Below are experts of layer 5 (counted from 0) of a mixture-of-experts language model. Rows are named router (the router's row for the expert), gate (a neuron's input weights, with its number), up (a neuron's input weights, with its number), down (a neuron's output weights, with its number) and show model dimensions 0-255. Each number is 50 + 15 x the weight over its row's rms, rounded and kept within 0 to 99.
Before each expert's rows: a language model's description of what the expert responds to. This comes from a sample of Wikipedia text that the model never trained on.

# expert 2
What it handles: Whole content nouns naming systems, places or fields, often followed by "of", such as information, system, aircraft, water, parish.
router:39 60 85 28 72 79 33 59 43 46 53 60 55 50 39 52 49 62 52 64 55 65 34 66 48 55 47 53 70 64 46 68 64 72 39 43 75 64 54 51 30 74 34 51 27 29 51 42 37 41 56 44 62 42 22 77 45 40 46 45 33 69 54 29 70 74 41 43 42 38 89 44 60 70 35 65 52 54 52 29 52 60 56 19 64 57 43 60 48 58 61 65 42 39 45 53 67 58 50 38 44 55 41 64 50 56 57 62 82 56 31 27 40 35 19 49 35 39 45 55 40 37 52 52 48 72 51 78 71 61 48 55 58 54 46 91 35 43 60 94 34 63 62 54 28 23 53 37 53 66 62 33 24 58 63 75 45 28 13 30 21 31 41 48 54 58 52 51 35 57 38 75 54 56 49 46 54 44 62 56 41 54 48 35 64 57 61 43 68 53 48 81 39 31 62 40 47 38 40 29 42 06 40 44 05 49 24 57 32 78 48 61 46 46 44 32 64 43 47 72 54 61 62 38 31 36 74 38 59 33 44 48 36 48 60 16 50 56 44 56 56 46 11 46 65 60 31 39 45 53 30 42 58 62 62 43
gate4:41 83 16 33 48 27 53 52 45 93 51 41 44 23 46 57 83 43 44 48 45 61 16 44 54 39 41 51 61 85 35 39 73 68 50 37 62 51 45 44 42 53 70 56 07 31 63 25 51 48 70 42 75 47 51 87 48 89 54 47 36 62 60 56 69 73 61 50 63 40 60 31 65 57 43 64 20 44 59 48 50 56 10 78 53 23 78 27 53 52 49 54 51 77 53 56 06 38 81 61 44 64 64 34 49 24 64 55 64 58 38 50 51 51 59 53 50 72 49 44 50 78 27 64 66 51 39 64 66 47 57 47 34 40 48 46 38 40 47 56 35 60 27 51 29 55 43 26 28 22 31 57 25 62 50 55 52 40 50 43 61 57 41 53 74 47 44 41 76 61 44 24 64 50 42 39 35 34 52 56 47 69 71 47 62 56 65 45 43 34 42 58 43 10 44 56 35 61 41 52 47 26 34 35 59 65 57 67 69 73 52 45 59 50 65 53 25 44 22 60 45 56 62 68 56 52 46 48 48 51 67 23 49 41 25 45 36 39 53 45 51 59 64 46 59 61 67 47 63 44 46 49 40 60 58 39
up4:47 51 22 50 56 34 29 36 54 66 73 36 19 53 35 36 46 49 56 50 51 24 16 35 82 55 48 38 38 44 39 56 44 66 34 49 57 78 79 51 66 68 57 32 67 95 58 37 37 53 65 64 46 47 56 56 17 66 41 51 79 46 32 34 45 32 68 54 74 45 47 39 55 48 43 48 43 37 55 43 71 65 40 60 33 82 60 62 52 45 49 85 58 47 64 40 28 40 45 52 36 37 66 51 46 71 55 61 14 65 53 66 36 57 44 59 45 33 65 33 14 59 32 74 47 29 46 58 55 59 38 28 52 36 53 58 42 68 69 45 55 54 57 76 78 53 51 52 41 23 59 63 34 78 77 48 48 29 36 36 28 54 48 45 49 45 54 58 59 68 43 47 37 65 49 26 42 58 31 73 57 98 72 65 65 45 51 42 80 79 09 43 60 15 58 73 40 46 38 36 72 29 33 73 46 47 45 44 59 60 40 32 48 49 66 44 37 30 47 50 54 46 49 63 45 66 64 50 46 53 55 38 52 35 58 41 37 56 52 54 36 16 77 52 43 51 55 59 40 53 54 35 55 59 29 40
down4:43 69 52 62 44 64 51 63 53 64 68 76 40 24 39 48 56 55 42 83 53 36 75 55 49 33 68 75 57 60 35 38 50 60 63 55 63 57 66 57 63 78 39 77 42 71 52 26 57 39 69 40 62 58 42 63 90 34 63 51 27 75 35 38 62 55 39 55 32 57 62 66 57 69 33 32 27 30 39 56 50 53 31 30 46 58 67 66 61 47 33 48 62 78 51 64 53 37 52 65 29 61 41 39 54 49 43 51 56 47 40 27 49 50 87 74 46 63 62 39 51 25 58 75 52 33 79 47 66 36 48 41 37 14 08 25 35 28 38 34 63 44 76 27 38 63 62 61 53 36 39 40 37 28 56 53 60 67 58 53 72 70 54 40 63 38 75 48 56 55 39 38 31 62 69 57 26 49 41 66 67 38 53 71 46 54 30 33 75 23 54 55 43 41 60 43 52 33 70 54 52 36 27 69 45 42 27 09 61 61 47 17 40 75 43 53 44 43 64 69 58 72 54 54 58 49 56 51 64 69 57 34 32 41 37 50 58 63 54 35 48 38 58 68 44 69 37 50 39 63 51 25 59 43 69 80
gate5:50 59 50 34 65 41 45 45 32 56 63 72 25 23 50 47 39 47 76 35 55 46 63 47 34 48 75 54 56 66 41 75 55 58 44 33 75 49 47 76 53 40 63 48 43 52 63 78 44 53 40 45 46 54 36 64 63 50 53 30 34 50 83 47 55 46 42 70 47 17 61 31 68 61 23 54 48 62 57 34 40 59 77 39 37 65 41 36 31 54 42 76 48 78 35 40 49 42 62 73 55 30 81 53 45 40 33 50 35 49 50 31 43 46 52 46 43 28 63 41 57 57 38 58 26 71 57 39 72 31 60 21 50 55 44 27 51 56 43 44 61 44 35 27 38 74 25 48 28 53 32 77 26 65 80 56 31 49 62 45 52 87 54 42 61 33 56 51 48 69 49 46 52 77 26 62 61 67 30 49 64 53 23 44 73 48 44 66 66 77 75 67 58 38 52 14 52 63 69 56 27 27 31 40 68 46 37 23 95 26 36 63 53 56 53 49 32 64 50 74 50 42 41 40 64 55 41 62 82 48 37 24 18 57 39 32 58 51 58 32 51 46 49 61 59 77 42 42 64 55 49 54 28 46 56 28
up5:42 68 60 59 74 43 34 76 29 71 71 73 38 13 67 70 60 46 50 72 56 44 62 79 42 67 58 76 52 76 63 41 58 20 67 37 67 64 53 54 63 37 54 63 35 82 53 67 51 38 34 42 44 39 35 26 55 76 59 52 33 69 71 58 32 78 33 41 33 38 54 84 53 63 34 60 55 56 70 49 39 38 75 41 51 55 25 36 44 36 57 49 77 47 26 64 36 46 70 56 26 58 61 51 33 52 46 35 58 53 59 43 58 65 29 58 61 45 33 55 40 27 50 32 55 44 44 41 50 61 48 56 61 28 41 72 55 52 56 49 48 43 53 46 46 90 46 43 42 55 31 23 61 17 64 39 33 35 34 46 24 50 86 53 42 64 67 43 37 81 32 49 34 64 59 52 41 57 54 24 64 46 49 40 36 49 28 51 48 33 63 50 64 76 60 12 58 43 43 60 49 63 28 22 45 21 66 25 67 45 58 17 65 47 33 55 45 54 46 43 51 42 55 73 62 43 57 61 71 59 61 43 47 35 28 53 37 32 47 66 53 41 40 29 46 77 28 64 57 61 28 28 53 41 53 43
down5:41 43 10 56 39 49 42 36 53 30 63 64 67 75 52 48 77 53 30 49 48 81 45 45 65 45 82 68 24 60 64 60 51 45 31 28 37 57 42 41 49 43 32 58 59 61 35 38 47 51 18 53 56 43 65 51 37 54 60 44 67 37 55 69 56 57 41 48 39 38 35 22 58 56 57 36 47 14 54 44 77 36 43 80 77 86 36 55 42 38 51 83 83 51 46 67 54 50 76 66 61 68 55 85 09 45 22 75 66 52 46 34 63 48 59 67 22 78 53 50 37 64 74 43 46 39 51 77 61 53 49 53 34 65 52 50 68 18 25 68 42 57 48 31 52 55 58 45 51 63 36 47 68 52 67 47 50 46 31 24 36 56 55 57 35 56 44 50 59 24 42 40 60 57 51 51 46 65 68 56 49 20 56 61 41 78 56 61 72 41 61 52 76 39 58 27 29 48 45 42 57 48 78 60 63 73 49 46 42 57 29 69 62 32 40 44 53 44 48 35 45 64 54 57 53 39 30 34 53 41 38 55 48 48 48 90 58 77 54 32 56 46 62 74 40 51 61 46 49 33 66 30 25 70 32 69
gate6:62 54 36 39 49 80 56 48 36 47 50 66 21 30 45 43 62 48 46 35 62 76 22 50 47 63 28 44 69 62 50 33 71 45 20 38 59 66 32 55 23 61 41 54 50 25 40 50 37 45 48 60 52 50 33 59 40 43 39 82 52 37 50 72 69 47 69 67 45 49 87 35 48 58 56 79 27 71 41 38 62 21 47 73 69 29 60 52 52 28 51 63 48 59 21 64 33 65 33 43 53 45 46 53 56 48 73 52 32 30 63 60 53 49 15 10 49 50 52 39 22 48 54 76 59 49 23 52 62 49 63 42 45 58 62 59 45 27 46 66 57 65 42 79 42 53 57 60 63 42 32 40 57 42 30 56 62 61 32 57 99 37 69 60 58 65 73 81 28 56 17 32 52 52 61 43 66 47 67 62 34 42 54 51 37 21 42 67 83 69 36 58 38 35 41 52 62 37 47 62 66 70 61 52 56 45 59 81 57 49 36 36 31 61 59 54 53 35 52 46 68 56 34 59 56 60 61 63 55 54 41 59 29 37 47 46 49 67 49 33 49 40 45 45 29 67 30 78 51 31 30 25 46 57 79 37
up6:69 40 44 45 56 23 24 60 59 51 46 45 38 45 33 37 74 63 61 62 37 44 41 41 54 35 69 40 26 70 55 54 64 36 38 50 63 37 57 24 69 50 42 54 35 47 46 51 30 57 44 38 54 56 38 40 47 46 63 49 57 52 37 28 50 56 42 23 46 39 44 49 38 77 66 74 79 43 66 51 65 99 48 56 39 58 35 46 64 58 39 80 33 43 45 41 57 62 41 30 33 46 57 68 68 28 45 63 80 70 40 49 47 36 47 64 44 53 64 83 58 70 53 22 44 67 86 46 34 48 60 73 52 35 18 81 64 71 56 25 67 73 30 46 62 56 29 59 62 42 53 42 54 35 71 40 20 18 71 39 43 66 46 76 53 60 49 60 60 24 51 66 54 72 33 33 19 57 64 57 61 52 45 51 31 47 66 70 28 40 73 30 57 57 52 42 73 88 59 44 48 52 57 47 64 45 79 55 51 39 45 49 39 48 50 43 52 46 49 66 25 23 25 53 40 16 47 45 18 46 68 19 62 58 68 62 44 51 52 64 38 44 31 57 68 44 74 49 41 44 60 42 57 40 27 41
down6:65 50 36 31 54 43 51 53 54 15 33 43 38 31 66 50 41 70 59 38 52 69 71 52 55 38 29 27 70 44 56 35 25 57 37 62 42 58 41 41 57 73 28 37 50 22 18 27 73 64 58 41 76 58 60 89 57 58 71 55 46 46 70 31 29 65 48 74 59 49 49 60 38 36 63 39 34 70 63 48 70 29 65 51 39 53 40 59 62 36 23 49 73 46 48 63 38 65 23 63 56 55 56 36 47 50 33 46 81 51 51 63 41 71 45 48 48 68 52 55 64 59 30 37 49 53 48 53 52 53 48 58 50 65 60 54 84 28 48 70 39 52 53 59 62 27 26 79 52 33 42 42 52 67 45 47 98 64 38 35 69 52 60 71 51 52 46 65 52 46 49 76 59 50 46 65 66 45 23 18 47 53 35 53 21 24 53 64 50 47 38 71 56 54 50 72 77 63 48 73 21 60 56 63 65 65 49 52 31 88 56 33 61 52 67 37 79 53 48 71 64 63 66 33 54 27 61 57 57 33 35 48 29 54 46 62 70 31 59 45 51 83 67 23 29 74 60 43 57 37 39 25 46 37 42 38
gate7:58 52 58 74 26 37 49 55 52 75 72 69 31 53 57 48 51 35 55 56 51 68 67 20 64 37 48 61 44 83 51 19 77 20 60 31 40 27 57 75 48 35 64 52 31 49 38 57 65 78 26 43 32 40 69 68 64 56 51 62 32 61 71 31 34 59 41 32 58 82 52 73 41 53 29 62 56 70 25 42 50 42 41 41 62 19 65 46 50 44 59 56 58 41 39 38 45 45 50 49 48 45 65 52 42 36 27 55 40 34 74 53 37 37 53 45 44 48 77 61 52 65 55 41 43 73 40 35 67 45 68 47 36 28 19 74 49 27 47 43 55 82 58 47 85 29 67 21 46 55 46 30 54 22 39 57 59 19 62 52 66 36 74 56 48 47 35 56 58 56 54 42 64 44 29 66 70 51 52 40 63 41 58 49 43 69 52 46 18 61 50 50 77 45 28 43 43 48 56 60 49 49 41 55 58 29 56 26 49 52 66 57 41 35 82 40 54 56 22 82 48 46 50 49 77 78 57 70 49 41 56 68 32 61 28 20 36 44 63 49 27 48 34 34 64 75 53 52 81 19 53 63 45 40 67 60
up7:37 57 33 62 18 34 52 13 50 29 42 38 51 42 46 73 38 65 48 39 73 42 00 46 38 33 35 58 38 55 54 27 26 82 26 40 67 64 52 63 58 59 33 37 51 64 72 39 46 31 57 83 71 46 53 35 61 76 49 37 46 31 49 54 85 53 51 55 64 60 26 49 55 34 58 36 83 47 55 58 16 47 48 47 17 48 60 75 33 56 48 57 28 64 37 59 52 50 51 75 50 47 42 69 35 54 81 44 55 41 48 46 27 58 63 50 41 32 38 43 68 71 61 66 23 52 46 40 28 76 48 31 67 82 69 52 45 65 65 50 44 47 49 58 46 61 35 63 29 21 33 81 60 40 73 49 66 43 53 87 40 29 42 58 63 47 32 22 59 52 47 40 59 48 30 54 51 70 60 66 53 77 50 53 31 41 43 71 37 18 58 55 57 66 64 58 54 53 24 36 56 61 50 74 52 73 58 53 56 58 34 57 49 31 64 30 47 40 81 49 36 45 71 50 43 50 36 44 42 55 64 41 41 60 55 62 63 47 36 46 56 50 65 54 29 33 48 84 44 71 46 48 54 44 35 44
down7:49 31 56 28 61 30 54 51 58 53 39 58 21 35 53 42 65 68 35 53 63 61 43 34 57 66 51 41 40 41 57 61 31 33 58 53 40 55 54 69 44 03 69 50 54 37 57 42 37 64 55 79 66 59 36 46 45 15 60 69 59 42 75 45 39 26 55 53 62 52 59 74 41 54 47 62 50 40 70 47 99 39 64 49 39 63 49 25 54 81 51 52 50 49 46 51 60 35 67 63 68 45 57 60 61 43 54 35 44 50 71 63 28 39 75 48 37 51 74 46 47 59 45 43 44 31 55 47 51 08 28 46 40 58 35 31 62 47 53 58 63 59 75 39 53 67 56 34 50 64 50 67 43 82 31 66 58 41 36 45 24 37 66 42 66 34 85 45 63 82 57 35 38 50 32 66 36 64 67 36 46 70 20 29 42 58 51 48 38 59 45 39 66 59 70 27 50 38 41 36 61 41 26 35 69 14 84 40 42 48 52 40 43 33 51 54 24 30 52 50 50 52 45 43 32 46 79 53 49 67 44 69 43 41 44 51 65 57 47 55 32 70 50 65 34 39 51 30 25 55 49 34 45 36 99 11